Experts of a small language model.
Experts: 12 experts in each of 11 layers, 288 SwiGLU neurons an expert, 2 picks a token, a softmax router, a shared expert of 576 neurons.
Training: a variant of Muon for the experts, 576M tokens, 3733 steps.
Below are experts of layer 4 (counted from 0) of a mixture-of-experts language model. Rows are named router (the router's row for the expert), gate (a neuron's input weights, with its number), up (a neuron's input weights, with its number) and show model dimensions 384-511. Each number is 500 + 40 x the weight over its row's rms, rounded and kept within 0 to 999. Numbers have three digits each.
Before each expert's rows: "gets" lists some tokens that make up at least twice as much of what it gets as of all text. This comes from a sample of Wikipedia text that the model never trained on. Tokens count by the router's weight.

# expert 0
gets: " was", " is", " a", " are", " were", "|"
router:471441462429553427536448529515446512470513392414501480495496483464471425418541550473491431516473495454438536556477474549478525562473449497487505442473530478500516522514490550500408451467486500496449462537493479509482544575459472531517564532500498457499471530543468468485479578492516503519515542449492430468499551532552486481465437484516435562549563488479462480474550569490473601520441
gate0:535518528504566472498485524486549481465512464525477459436456515487518500441499470523501583484453549507509511490488447464443535554496476570506524407461503528542538483466535479477510542553510505480504486470457522465477507569542446490456470536540524486476461463535467561516482452456466547446486626549500534541514407491605430530415475424476411514501542514516493475469567523422488506501521
up0:497551535492455514505476529447528532442551492503528544579499495530479481482479516453469510418517499541536507592450525475523458560445494450525509511434502454515480520523530530507434570474576505460426531472462454545466526506455490505462518529498529536495538513453407500483557487507519492494525492478539522494542533535507514477485469525533503501513485442503479478530550575450392491470476
gate1:491497462477503535563494394496510552454563427539490519449484550566500553477468452529559482490448553527532502491519557427553511479506523568521486446561554454480523498529507429462533464508608506521527507437463429537506563480487412549484448605489503517521548470495502489546513437517485467505469480499484417474458497449525540488488518495526520465423537443467504450482495480537496507515485
up1:477564519473473472542445517555486485443571473447498457446426465545465444548494472517532552444548544518480430457476544489522511522486538501516471510516553474489476467545552433514535470501481494532523534514549526484504588504516475547517528529488540486491564496433468557526529515501499485439481516554507441417500516460542436490473557586509469470481523451489604474455544426558492531562483
gate2:423496501468484524529499457531516491505427494436472503555446466554524577530511455478547397494575512483478529595523500531483541472526510525448518501577528549482564560509577509546518445457527547459461443496499512505517520458462558550483565508468504480519569549506456456509529588465494506571526493462605526539472524463493542533582542503457572616481544516421474501423549482519492501474494
up2:554499538444536555421557459505485558576585455496515487517513515441538538434519488420556481513477485438498487486445495490555451562521528437449485448522360461499486496615423481543512471502479489473546481428509443431400532534533452541550435481546456462569534484437433488545460480512546488520506537517462469443522570493491517445491542581590493472519483482520522490463498480410530583456410
gate3:474544443476527464508518517502510530563452498498480509545543503539473505572468523518540566561518510495537541417545539550548573562524485506485533510561517497507469487502536527451461522504457571460506441536452528446501541501549483531511453520529529533498492488531470534551472453503455498496492478501528545500558528466469479525502491447517497505430527543533499498464495552469463455538536
up3:503416481546529477475482518475476498516461444521465459470466514484493434547481520508517455509493492461532453552535515442493455451534490449514474568505485512497575419517461517528499530469575490572435507518485429492498629446559542482441487527477542436481449469467461480444474496539486437518463521524548456488453505524509548539513575485407545465527518560553565453523408488482437502404540
gate4:467429607611602528526525482509541488516511459544586468473495451480502553549526453511493503557533571443507528581464519462444533499428467543493422483538519532496493458457521515539530471608482498565481481433469490460496448430487460507540480565476502546510506494509463451444506483517500503439513456405410531535481455534574523540422489534533509506502488540519559461530507500451524514533522
up4:486561444448447516470480587449442479521490480570494483512527439498447512532540464486426574555537495392497520468447517516472556489480527487504512433513460495549531485468516555448477490492488525492470511524502492534490499453507498531441549396469533539516563520472518509469485494539528533548535567499429482506474512535458578488474486598519490532491426420502498539445449434475489526494488

# expert 10
gets: " of", " the", " in", " and", " to", " by"
router:501529533528519519511469443491498488416442440442540546531564470533495506477498551504555417554531471518495593471516468471504512470469602507536434545498514480495483439464487476523490461517446521566510471576499490501423422515605502513448510535523487449427512456538504471495446506464454495547497543534502476499474514516519477457593456500502488578484448445538517498486436538578447471528526
gate0:437473503457563510450459521495450527504462504462448505514484505467527508560433475467445504506487512449570524554534496489541553468514465480490534526489502436515512481516507525571491571511514450451507517512518509548444502523478517514506496507445527536468575509492500430478509510512578482459582548488529560463530502490509529455488507506490589441514552500568446538509482450519453508458470
up0:516530522479517531470466474468502500536552415518492482582496529499483512515434579501546506447489489508484498565505520509488454448526466479482457434541466496514458513458534499517462523481541472509528492517498542533566432450482538519503411370535467475517532496448475483574459478482539511563474588455527438552438460541476508532455518544466502467515539522551575516428530516476484592519563
gate1:553529538426572522484462537544502486486486473551484475484532571547495460494503435548493500536550486464538500554458378479504500513485563453513452528522505504524480516575525448533501541415471468517465493516434498500411512590471544578535501459545473568465513479499515571501495467470459504493492461514488476521420514530493481518519563532538480451630503551500448490544499503465464429499511
up1:483510488529550537510521528509509464553474451483447509488499526468457507335529575512469466501520471481507533460498499513497543546534459497458505526497500494538521448509522527478420463504382447480521516590566519503584519506470432477512483459531519510574494485470595512525493447504517455527499465503478471537426535446599464528499474538527507491501557567464483504539474521358544549500518
gate2:591403527494498507445525552515455437534450472458475461547450530555502406469551484466501437472507480514511561526522536525535538453432505537434468515536445503533575545456530485476517525448540500503460533478504458501556551468434489477588546472484581440526523521511533511486499447553507512477519444523525568508541453543528519500445497455524453521491521425525460520519443584465478400469478
up2:483471471531567503482469508476481461588525508523521517464513473549492512463429471590558593442522483513454480466510467427472479429539469468576496493484526484472509518449512442486471514497487481440477515576519484536488531506518499513508390481564507532493504428562504483530510459433446502535527450460466412503533510463425479511506433542462553541473501462486435515482543503458483523494645
gate3:510458522466580532493544465561495477512455548510473470559484543512492511518596510547477545467476526566426548505525444484511491507497485536464426509612481562525524535527443529458536466546531556487431524540425511510576466477503420502456498527583492500485426569538550509453509482492415518526542535495519447473453475506524490467511499453491515516515476528481493546458437367531484480440435
up3:473482443513459525455537533429564591480493430499504544481467501500473476471491510442499430460532496525505462503445511485467540504585460557483536478473445455479501500540486510508479545454497449543481461452519507502479451489450560507496519456482450446500566500381408432480523490502576484473483547495451502502512477463510502481485540509441436507560491581437516540528562510511511580564487
gate4:509502524480501483478521538470543530454511464431516471513507573479468501552466518486522551534522523484445590449496489539480434563490367430496495552626495540490509508541514451451559493473507483460517472459569498556663530474515440492554423497536537478480466511497479447483508472438501522523477535474515550457496535505463433512460509456455504522512458489539562470432494530455534561515500
up4:468447462434500477489476498463479501549474562492496539533510443548506524519505580433447485492508554518513550521597505533470508515494463588546484467516491480565501487489527463422475496528436551456551467565438467485495479517527545454450509468438495484473520474461490487558528502552568451515462532553434510498562470480489517483494506476519494481509462556539526480549506564472513434545461

# expert 3
gets: ".", "-", ":", ").", ")", ".\""
router:515481464458499574443486414487460536549531506541511464478464559552590511564449499546531529436511426523524555528493443517561512507515525479457523451527482530494515539498452510478492550481522449444459472552495531510577493467526447517530467517479547514467554494464422448488549476452489505486493487502458468541528463503526494545503449511468537458475515511455450511516425470538460511466515
gate0:539407486559415516502519460474535540535567433539535548460444492517458564476462487457496561454461476469485528539539486540483532511470510461537539453527494496404530525548434475478538538434481560524535553421519484518451539500520534495470533544538565512441503469520463513553522506565523536459490535478459506450472529501420462465468580463552557492497499493552551522533525536533524503490507
up0:474479479477517501506500507526510513489429533558431504521465415509498517530539502517553488518533552447543528518467527518499530515558423534502522537534561487480467465445494521453494484514453470454523534526495528548496478425484514461539536455507561512550532507517500539564474466482536506467556530514467448508447497508486511416448511456532516509489493470481489454462511503449528527470493
gate1:542439546521468460526472478555478567610616449494481470435519407456449494478582528435500570498461420482507503470462461538496539532481470513571460507482495483472507559528555468469471470495520534462517479511511502505519488456523473465523536488500501527517520489520490533442564529513424460539561526505475557455527529540449437511460571516493458466484497522418458513509471515433458591431440
up1:552498461448535482458452523446532416558482620466521499452459467528505540587516541513513517532542473483470501534505536478452480446529502513559447515536477511442529499453537539483517571517470537447459500535554450510489550503512506462489483554547485540460563483516470497522452423466484473500489500549373537409490581493569445500534424453503460516514524557488531461468440503486517534540512
gate2:479543528434531435497416481519521531505612481522493554467530455486477489556544484496488457448547513536506490418535484480440517570490551538571515569508621481491532452564542580520487541453524503521429532495494533471473522493528516509443470496437473491493489514488498471468544487453533500505460511541464464484530473524515573527477469482502462389557479553432467558537533511512507457532517
up2:585532517489502538490470491464521512501518413460541492468522468472517431548501468542456413461462522478447518499495486529492464522498508573493541522471503501505524549420490536499454503436516453444491466617535526533508476470557427523521528518458462468481459539579581514426437513494464523452485478426485506512564539480469566439464446549517487436478561473408535481478518462443509490528500
gate3:505531428488563474496520464448507513460537457532511508494426499487456449500516518479511509516444467543563498551536449464494491518518525445542536478596480569483486569466497546517493457498604494444482528504489492462571517501564480540500465449468515509504494528473428478526528543466513481435523507544465560539500444497407511503488516501474502507475531522455517432495543536520473510473464
up3:455430520462499501478528577572525387505493511440558491554568510487496416506450522459507476549506448584500502521551566481472527526502449563495480507507512590516454524538561485488561467493470539479584461504515545447448543508503521505526502522531501498504468485534478533433470463560514479481500594477566497562451537519459437435500574508484480475487441507517475584539459520449469477558504
gate4:469512517491493498465429511540502531489503495496542540567422499510527484499515477532441517479570492474474490519440395431422522501479447470472489573484524453493586526484413497484433400537519456479538501524550574507550504431491510494520497393483493539429516492450500501493443545559471568522483481427486538441561511480550493484481497526458500449482493507516517415540511489498527592470525
up4:422449513477560520478447498474501496540518517551445498553517471412507470478470488530459550507546443435517459491480494496537484458476523503509487528472431388454506503496545526507490456544473492443438556545537567497555536470502476507467480526563485448526555424494393483424445515534476521460476411521480481466459531507507490508552486503478470520443528553458491529548465525556443554492517

# expert 2
gets: ",", ".", " to", " was", " \"", " that"
router:557468519482451542453463549486506482535581523533406544512401533475477530501505471545516470477476568584551531474500496490432486488516452526472533510494489514491542508454521446499530435486513515409568483507531493525478532472512524489501471541465418547550421455482493524491542464507459522517493502575483606490464500523544484561445569537463445443485503513438521513534454521566641465452442
gate0:541504477489537477524473553501490469549485455538480472558483529525455505442513528480490587505487529440532560495461481459445490505545554514536494574480513491504467513514533473503442465503468515471586516441556519465440512486506553440534542563495512519516478474486504468528484519473512477538498427541549494512472520556534509479464556568519495499571485466422560496478528518419452478563485
up0:474523495525480488491454534469479491541488423472472555459444579447544460530452483562577526534524590510447429488510456475451502521517511441497463501507518434557455420527489488503491582525541542498539475499461442535506457492453572395509506523516547535552416487505468534475577573485461429535518485517493460554427458461522441514493494515484525480504491478483457529431501479493481496434525
gate1:501558500523468509475582497497533501397448449547459432536512525428496552528427478597545522532521443514485462483489566499443521472537518651520494504451499423518465445495544458479505533556505476539514517461400470546510456570532434459474484496462551471523450517498527510521510482501535491450499445513510466530481528437519466528473456511512494525581488553618495464568515526564477510460492
up1:532528429491485440507441509443488471578500515509475511419512525510514463505524506512543514517514524519502551517508573476509518494514477484499446510500546488482516516511559489450508479498487485508534453505499473496421435486535524498580463585561523547483530484489530540575533488521491445501480506512456527508438502548501463459525502470494480526516490542460492503495551477521519516480510
gate2:533525480500467424385514491498395459440483435401517540514540493508518497535563556482486494531405490534583542522443492496588497494501511484494465454562483494475511459458498625469495568513509566554538517405506517499490493470534451534551480499464471566548522528488514463540504586468511469511557485490495475502510483511504395484517475516503539462513432457450543470472575539412513471491480
up2:549475461523485477497421544502548457525563517483478522515497496538511440509488490537510482523509529482539559486502428491455532491530480473543480469512470565499471441528516498503514573512491528502499451485638486508484507590456440480614423551515481458611573490445475472480483453495486472576516469522516532471513436581418564522504482489492471595516488441547510475573457505480496545515581
gate3:507512396502507445518468535510533517481532558519480484502378431529459511519514532508549541554508538565505493440557479520524529541444524415483477506553535521512478516500537444387506512454495508453481453530521459524546512539558505537528549484523429462484532470497496511595474464459473493510495515484491552458551475492585472541538513479489526471470541478468506491509478489501533504498505
up3:521446521495527515459488428491406542510481516494411396477498473518563492484529464497556494580487526475426533539474469517538507528449582577482561546501527565447500509470483504507455509531464481499535558558473521536484532465538493490530513560477476508464475444513434472487562517468513488566488489508507488467574531425519485511519581478467467510483480477493423565487485459527462494573542
gate4:557448504579477487609414492453446486455536505489506478536411511462498491540514493525536592408473561514478491491546520415516450443485503493488527462437548458478455507506497527410470537463542506555522520479537490474512509503513517478522616488584533572460549485472565486476497452530487509500498455490462497556467491604463465500573466500490454495501420544516493515472475475556502515508476
up4:625501478498419504529471547379513500441484492546598485508508427518537496460515529431565490509480538504543442543519487533497566409500488526441575462483495488509499511529503442441518509445545499565420501505529501505539494550487468492496537550523480565552452508491534527469528559550485454522510492530481527503537513564489533512529495572517417502487522576543535453437514497512460524481478

# expert 11
gets: " ", "'", "as", " United", "h", "le"
router:457513521528460447495448503503552505509476482508511508513592508466499492462458434458469532580523469492575509438479519503523498494501529532512490567377494444496445458561519566502492513493496582469516550481501528441524472556478554465492532486466548509539454570459542568477508566535474550505470525443523492453441520429466477481468512601538490505547504485571483524489542528434485496521531
gate0:475424533466503494528516521438548542563464522508466485487555460468516468471442490538454489543471472420475548445479446525431479436542456514499581506528529456503504554497496563531532604575519423560516516494443485482446546529518544458516505507555506468521554439443540520536515477421501453450500520481501468473541544438509495580532525422542554492534463458450507586476552512423485563537465
up0:560479537538498462509522519526486513505488393487475556571566547544499532445520565422467434496543534472533502523458422578426474482445488516451470626505497507467494411482514462503554555499533526427548475546483523550415484476538512486534515509503497580496541486484517485494503538529490489531492505458499500555525555456434470611483598532511465489497488452483470527499551468464483489522475
gate1:546512505547474399459463548491488519497462492482460545550522485593555486509438462570493539493541566450516481515492538577479498551522501427540474455407538423480507522414509515497430468521479510563487558520480565473436532473564481512514440422500521468512508489557472527483533443430526496452512421462427477476473549482537497551472502502486542491541483523429377537490510467501523519482479
up1:478516479488513432509509412482507449536518515481496565541526439563508499529438504494519527520406492488482516511584518505500503555533503470480506466461500500455503555476495502510453470482486554487507532447500520489517522557536456522427442501587496406434404484543513485498525484486536522503490493535544510465531606522513494498547462437516538484423481485526499549527492461465531493494582
gate2:536511497467478485511516527471495487479559534483522436471503494465569511446557541518514521429522460472461428571425499474509539527551529449513489571462508488482405509548528559510514572381537502561530456464356441579557494543552485492496501503491464466558515514476521480481507459490429426567565444465435559445386422495494538457558526522478494576530502481450453411559454496552492484482559
up2:524459478482514467493483505509432510535466449441569512495584498545476537545540508522518490505520517488567478536467444474531511479505571511484517558442535599507492493524529455505463491453507515501467524431530434522489532478512558487450515495524509537526544440488503465507525529473458517401535555469504517509453548465478473502570509532593514504561478456475469505533488489452515481432449
gate3:472428534504500492435503569461481524487501504434549486516518496461418472512505481470490517486454448446539442536466518458515530543532490484490491453457465521529566490537511528481573494487503514549511452480497508490465499524548536583526513569517484473541530501509471520550518475541418454468572527486545528496543451438565496554519557510419497506513531543480510497526496478518433471486493
up3:531478478438498511543481484505497492483501458444480477561563437533490444498513478473456495422488511568500511450457511473474471526488517530536476474444524464484510507471455490476504568586483484473534508449476431492601506553408521508495459490522485508515548502481546464488450492555473482502504433400420487504470522440469534515488463510555536491488437457545512482497538418518560566537377
gate4:460519551492461476504529437569493539524511504525534436514548552451502504504414499578505499498474494496548537484538571552506505545533433546411517492576455485563552569455513503485484512493490474571494459535500505551460533473477500520554425495449506553507499456445516446499484501538474523493455424574493476485461450461465531447494430494453513463585477548568511455439500527464497553514494
up4:481433402519493461458387528495465483480464509455457533478450431451464497507538462426488459457548502496471465503456505539509556507453487453538419497487512554524529476547396501538507492499430470494558476466568446477531468513554524470492472539532483439498484483514575483500485504445498460465557542476483523560501477525549508449549542480442539538486564485568578549475467476516471527438572

# expert 1
gets: "\n", ":", "==", ")", "===", " =="
router:494517529526513508494535501494482488529481493474501443523474504519502490556551505429480528408500509448597437472476568515505470473521494472472450494563494522487517511512483501541536580474502520553423563523463545499488502504407428547520595468483520524490482426454502473440514468481596497483522502406496504536539495468404539460493544447587517444523518515434565495567536482456480534490580
gate0:476504495505488489460458540491537395514481563572439494497518491529531455447508438428447521533466460443514499558472397466549460491454491474497462507532392452478476558514475511524492480495521485478506525521497471459488436512442400538502530478479634480482545452497465546589488581511439508422535564452446513573497515526554497443531556479497503572438464471487555436512475524522472478546491
up0:510520464490496506457491470520585563501490530519503472517539480489485502530556461582497540438523608481471487494448467528534491502500458452489512490533542536490501478506524533554462541554491574452456568497499537509472532469420455484488503484457436491534511518423488541472467514496412540520454542520505563470562471496475457502462486461443541567466502516561542450450522476474443469516521
gate1:483490519524471536522498463474447466459510525431444468511500501521491497474532427519520490486468499543545457501522428441536521463468527489617479477508510582474527403578494467533443472469520433550476473614476485507528525510505466483517438470463541488488534525616506515525460475479490552472575495543469482522470562497461533539549479459444485537530533502463505557437461446544479503523623
up1:454467513461536496516547476510478522486422498510440473576503521608487509479486521496468484509503607518529465483505471527480507412514504501536472520463550479446506467546490481483435496518469480469538503528508552539516467506456573537456544510511517488516515417507514525505550521487557493475544548492472541465445487493510543509564572463510513472577507518504513528469467475501487465454532
gate2:415451604543472543515505550587541531427501467511535424507549496485576570518552427553556474508419534523494435526461419461474469422484472461477467426477518521472532494536479466549543507520405458469516546489483515484530476468503488416537588565447540487499516457472473486455537494407427520453525507487522488438447445496493542499513416451483490499518525489445554475505512486513498512507571
up2:596560473522521524507448618490497457555537599461512484482460501527475594507440483579504525413524548470483489510529597501472556522529508512510497449486525512508508488567527551539464483468521559519527472475412485525559494475495465455526476423445502447555497489520488506521492535513548497528481453485525474523466435522544537483511511431515483557471508527513471489522479507488520486439482
gate3:480398424489468501509538498523568444527481545552494465592454467569529510489519572472455512528508539529434481527526474511535481489491534568565471484543449569437548468587472476482530462517564502489492458530496502451568473498488447465490483434458454496455561458518558482457509466475518474481506499506545526456540483487511476494525439462564538489511483493443457514505487554511491525464558
up3:498464484546479531484488466477461488545526526481474520561509475564463477424484513477427506546501430506463569481515546488507486472579479419475538542528494527410507464534471514429488505515552480467576475492469493494434557420528501440495469543441493431461559529536532488543479522532494442472521386512513444489520419464451461478534458431515518442493498500466514523556380543409487494408548
gate4:438458485536540495490497471472511518461485532535511466473488430516516436523451451459520462432456488481515429443516509528543570571501486561568414548440467550537555512436443501542531487513531540450527536549487527553465511528481534482558533546501404494529434535463560475445509472505468505536432495482499533530534496531505581458505580514491502479523503430499501516497531433469571492479504
up4:486437488514543473484512467490574520458477574507567467484430469396456496455492519499522513514482525476593456437521525562467531470485529540460395514625476473514413502453472503569487560431556522506486497485496554564521462532388514498505540435451548524529524474569474493500527464505540458478447517607504500543600477449502510442461528485505464410470485509533494531511489484480576498478489

# expert 5
gets: "0", "1", "2", "3", "5", "4"
router:491529493543523496588480475452473465488473570525551440455548512549528503554493510538506503553502458521502522478494469432496524496449505546538486537487491497506441519513541479473511509526493501527462494404506449461522547531498551452506474435562546473451468482522542484488473521491498513524548466510529451453491512572393491487592438538443620571488504499592540481512441449441433457542490
gate0:496516484442503494497521517430509475522492534568535494505537550521480492493493527522499535499519394507525486567486539546535544503452414499484500578445475450490487485447514541404513527503501487494455520515376518553500562444572509485536457523627424538534468540503509471494503441536456454524541528511445455441512403522490413557581421550468568460500522476523502492516464518517534564483516
up0:476468564536576500487475451474503544502553512549398474450492478481573506514589513433514440478451476429440532508565468462441521526458637494512463516484495566522499563493461566496442530488504505442478505544529487483511549443497523566413519503513496515543476501495576584493472468477486547430471479500501533497515447449474481461526553519587436413492439522457487522494469425511539552531537
gate1:481508553520432528460589394471482532594453508500541455556591518450464533550545476493543436424548516445516552532457546453502551477459539493480507490504443535477537559478470529455507542466555532451493541454474549554505457552534592521461524535451530539517515441503511460595585418433407419483560499598457424488501571511508427525453486447557547493508483486499435536493448455515481489476531
up1:497445553511517484540576479527483508532495562592513482449589488533459501562517440488532472561531476557480523499495546483442507531524535433461506522617453479468499490477464463459563489392553447478475476464494502512505473476504471507533485462499551476490476484459546478496483455449422464466480514572481449551540537463490492535516477496537549485522519476515461522512448509447507458466545
gate2:502565469455570506481470508474447460548540581503482511468495471464512560527531554556544499484578532572453497474469557462506537385495464537533477511596428462506521555470559462565481487481472523501496428515483489435465497530514536525526506475490522504498488493567488558522491484489490475530503588530469575597476508527541488527506422521466464466513529467522542555555519489460468487451460
up2:456484526459457480570553462496488432546476490506520563549513481502467508468482455461514491482579471503523467466532483532554520561462520435480487507441519458524546513544478485573454547491542464498532559594516499495438534510579502559486460509538520469467493544514459441536455439473543471491546441513521471513496488489454542544513559427451480520518525551497518437467545519528469518521458
gate3:490479508528592501519471472497480481529469516539504536465484471506436429595501485444473418526525462457494400500569556520537518500470495513504400518489525492520515473495514446569452438449502555468481485446545501471439573475516468506523527442542521474465502517473499443590484464462498424521453482506490401528506464527464539527577458441503525522516490610527483497492495527519479511473483
up3:534458492514571525484480492494514555543505508531492488461496443551450465538601444483488507524513476447463446436611494457520462474452503484533539519534550463524479499488524486428485525495545514432452497484490468467457511461508475513486531477474543459407458506499506513546506550558508452585516461474503500517543497509507506530508536523450475538539487555532484519508502504549353481425464
gate4:535465556491497584491491501500442530502459502503432566492444552465493503432428527519499558502583473538565535576453566529534453481450528550515488526517423510460487471485465510539534555476570558464573471515463555509554449526432454512500476482509469467521478480430396465493488485551551515505431459526571549546484520477508508573450501553572490491558553446535407485558525524475527537513552
up4:507494532478517536483511541437466499441473477447448442501477472489420537433501539494461509506469523477431585492449449480481455413570492509605573516490551542492468515524536456524530553496506487497468540481474498467471589466542522495481526474544479525516468460437461505505525537509539582516465446499516536527501423568492559589527471478562499538530486463544512500531553479434536472473570

# expert 4
gets: " ", "2", "1", "–", " $", " one"
router:481477480576603463492506465564481521513485550495465527507601504517517518493488491481461535601498463471492503491423520497549518498501591533491518547457554510505457505480508554502508556456471524497507504470475489518520475509487482560471522523518627550477531568523472494460494510474452533515453471496527465458524552503450511473536460504495522558514537489558509468566539495489439483485517
gate0:557527451503433518415550489498612578464439574428548513450423540543550458542572546499473517506471511503470543555516462507481434499469484455461553509472494562471545544410497465434460487496516498513527466426550482531509509522529462455500523457477502501519471477540483489556423434517507502490420519503455467494501482499594597468538499466535547560517458533572567462521398515434472438419496
up0:462454475522547611561453557499449443529555491481487562522565529552575395583446550506555544542481474533508568481468508495503518442539518564524478527573479472496531474541512501456574608527502437525486556555482531474528524564520430555447434475540474550472508458501456490398498498471489485519522501511506483509446527519480511496475433526428519411476524545491491500481487506550494516457466
gate1:505520513467540461501519455465527546567432508503456513544456468531543546551530445505470512499563535482549564484501531472530579483485465433471509509451508443483443524519539520413450613621472522482439484483510548523489534535572524429477518424494485462425572521418522493440541555523498539538396463501509577447487481519539502527497458474444536471540505503558524472462483490527512519563503
up1:541494480461426473467493506514506520453496536528493493460502476487464531529471493559557493490462505513544539484481490522441545550490543520478512515491530449488476450493499483532512494485506457438524457497483415448516453488474447504521478567565529478415533523563404504505539472487563500527543452478529471448503537518506513515456475538502535497513491458509442533525527561569530496568534
gate2:645466464500502492448490543533498540521525538519564508460472464560447536546560566565488522500492494515543495581488484462548469520496525488525489468527539552482489517415418536477499473452505507561492487545542538497502519509440572487491504524519534504521475528472519591502481458546427471430489487461486443482392460447490484481410516523514548540567580547469509519441448502518389415474525
up2:545484456451476484555429484415480477531555514480554481510469519472518468479445460481488511507573499524517468450525518501425556515474490484574474577521480532536478450503575551494457539405558556411542494464544491486443530479469527466493538503466446538478480509448480450486522521457417501420543536471453493511510424450470487498477509520531473571525554502482464576439440448545498509498528
gate3:507478516522526537488403464574526486490479435522528470570480587483480548475439475499484453566487496507502441485468427517460520539452430518520449488450540519488535507546445477409513481497533484436563497500492477558481496420428493450482460478495457477543483511487569527487440469564436547516479477495513445510508480419462535492506557513551426473480541505508482511440453553532455484519505
up3:429509523503465539491528478460480504496526563435470455547484515538515469514507539482553537478576469430511445526529523460539512456523531495463488471488483448549473517565548479545466553408481515548537484494522494569516501462495505478489490552468471563511461543532504484497517559490451494493543566355479496488556520537522567451558469490463543520475494480504543498583497455596498530411610
gate4:432496500477500526450517497480431563501503505510566483513447547492451540518512564460533555442499451510472453482490511544482523467436525525476523515516425476515562459474501520492433508517584504499499511476561576478566556502457456567510502517507466531578403510515463467501536526564510403473576482471523473502421526534499492489506517470503508510496467526527513504492525570444472545450556
up4:542482573515509467556482554468476570517536493467456544464520489462467563540486453451470474567569545525549496453524511434478492513495478499502449468537552526441475523516507584509534523472436547495522483500450466472517467495451480535499467546457469506461470535539561428446465470507506475437622484532453550453449530469504483588493539495571505441548518482553505450494457546458567463457417

# expert 8
gets: " |", ";", " /", " (", " –", " -"
router:478513502432451556518585574515457499511458539506508543507555594465553535405462487463504563499519483467518467521414459493533493525524502537470581517528507480529474455509508492502514504543480532470512453506506435465574489481478503549534485488438550442507515511520563472496438573534510449497479466492509480471501554525537503486488530448470499552491473504455421511476530518512549409503517
gate0:484485588475445537487510491503506475461506473475543569485467512497491526501519486458454502474470486529552471466506496585535492483538512442529474441551503508530524450482482457525490459582507535487571532494529448543538495464501522497501603448488495564471496490506549480498488463498506473521499470504578515475506497449485557500412520500516482485533484500460466432566540505481475518542484
up0:542461487489503511556488458528588494509453518576536445511539478480506522527507445428502509514548541489526567531544523511560495546411525483551510514482474460495499495490511469484488498524495537528483526508388509521455502530476498480449505518525473491540559441493487558481494529537461492522474403418436486502577520511533467483492501594543521502417433502481497510466577451460465491472522
gate1:527472535440493543557502462516497551612460483535511567478496428529579475462555523403475471481492473504502574414497532408493488528442480471464449508524431458390497481409498516514447444515515460455514390486548506548516496575495539464442543407511467494471531480502568514517587539521508457514535483426566469507490540514533531577426601475468510430549533585460506522450450446460455421510526
up1:527551538549499497517516511489502550499519412533502469501450499551445451461472471540489449508489473431461491502559447468513456568496543496413488460524531511451466404497415451467506485544475538493522445559476543543447524493562542526427574442488486565494516550535540440545536504583514448490516511508448479492524538437519496486487527497525526479594485503512593493523485532512507505500477
gate2:507503569402521412496471479494577515425484522505421551534486490555517507506530471548477491485460448475501500474532556496523568501550437512484489504482465591496478529536505468502491498503386531444464500497529508530575454564588481496503521466491494546489495504506506480498502485483544464491487511513438532571525476481468508528501474449432434585470504635505445475459459526521554465471420
up2:525503602523503473549520533464493471475510537472516482557507512493473479505577469517472449484534437502483496430510447526509488472438471516444480539481477437505490461551502481475530480462531489448488480506472435526496379482547475504498415450468437503515521462475495578594455526519450523537478478494593540539545513516550445447484517523492471586513406499477568539511468523434506542523475
gate3:500493555552475499495530513454499512503467537474513515489512513498583512572598563530505487533512507467538470400434543546519477545444462472516489567458502452575552572445484497503462586418517429445509512494501506505581514465495486443484497559565428591467505485442492506447518584428593460467490504460512486429473545439482507588507548585443448519477466516464453537483473426481464498555469
up3:517450508484458510530439541480584489532494518514529535515578471539571546448487533566496560563568519530589451532537518505528524526450445501494492536498517578515519483507436483495455555457477497493486510481576558471443542448533506492535528536523520554472560566460467440444463446567482478503478516511499485490462539498589504514490494469450493566490455483488471506390474550466493515516525
gate4:463503501403516523476558477471498493536520453524464481526428492531603479498527575505490532469493479546524477485494443497425514522492547482476503464484476442549538496518425542492528530508460477498441541531474512481460495484509447543476503432508492532467504502452517509469470482467481473468483448575404513471512467591436451517510479533520463479469526497503589481492460464458531493487520
up4:538482584470458494556515586504512515483554482575394605515433500523429542495464444520542513555449473521451483511502470494493484497508509458500506493484589465537554577432468501518577437463461487460468440435458537553472547450527403510513461466454488546547499548493472538434472476539489576493462495456463558477531442554550480539482486550476433457533548512505504511489515481368496495486511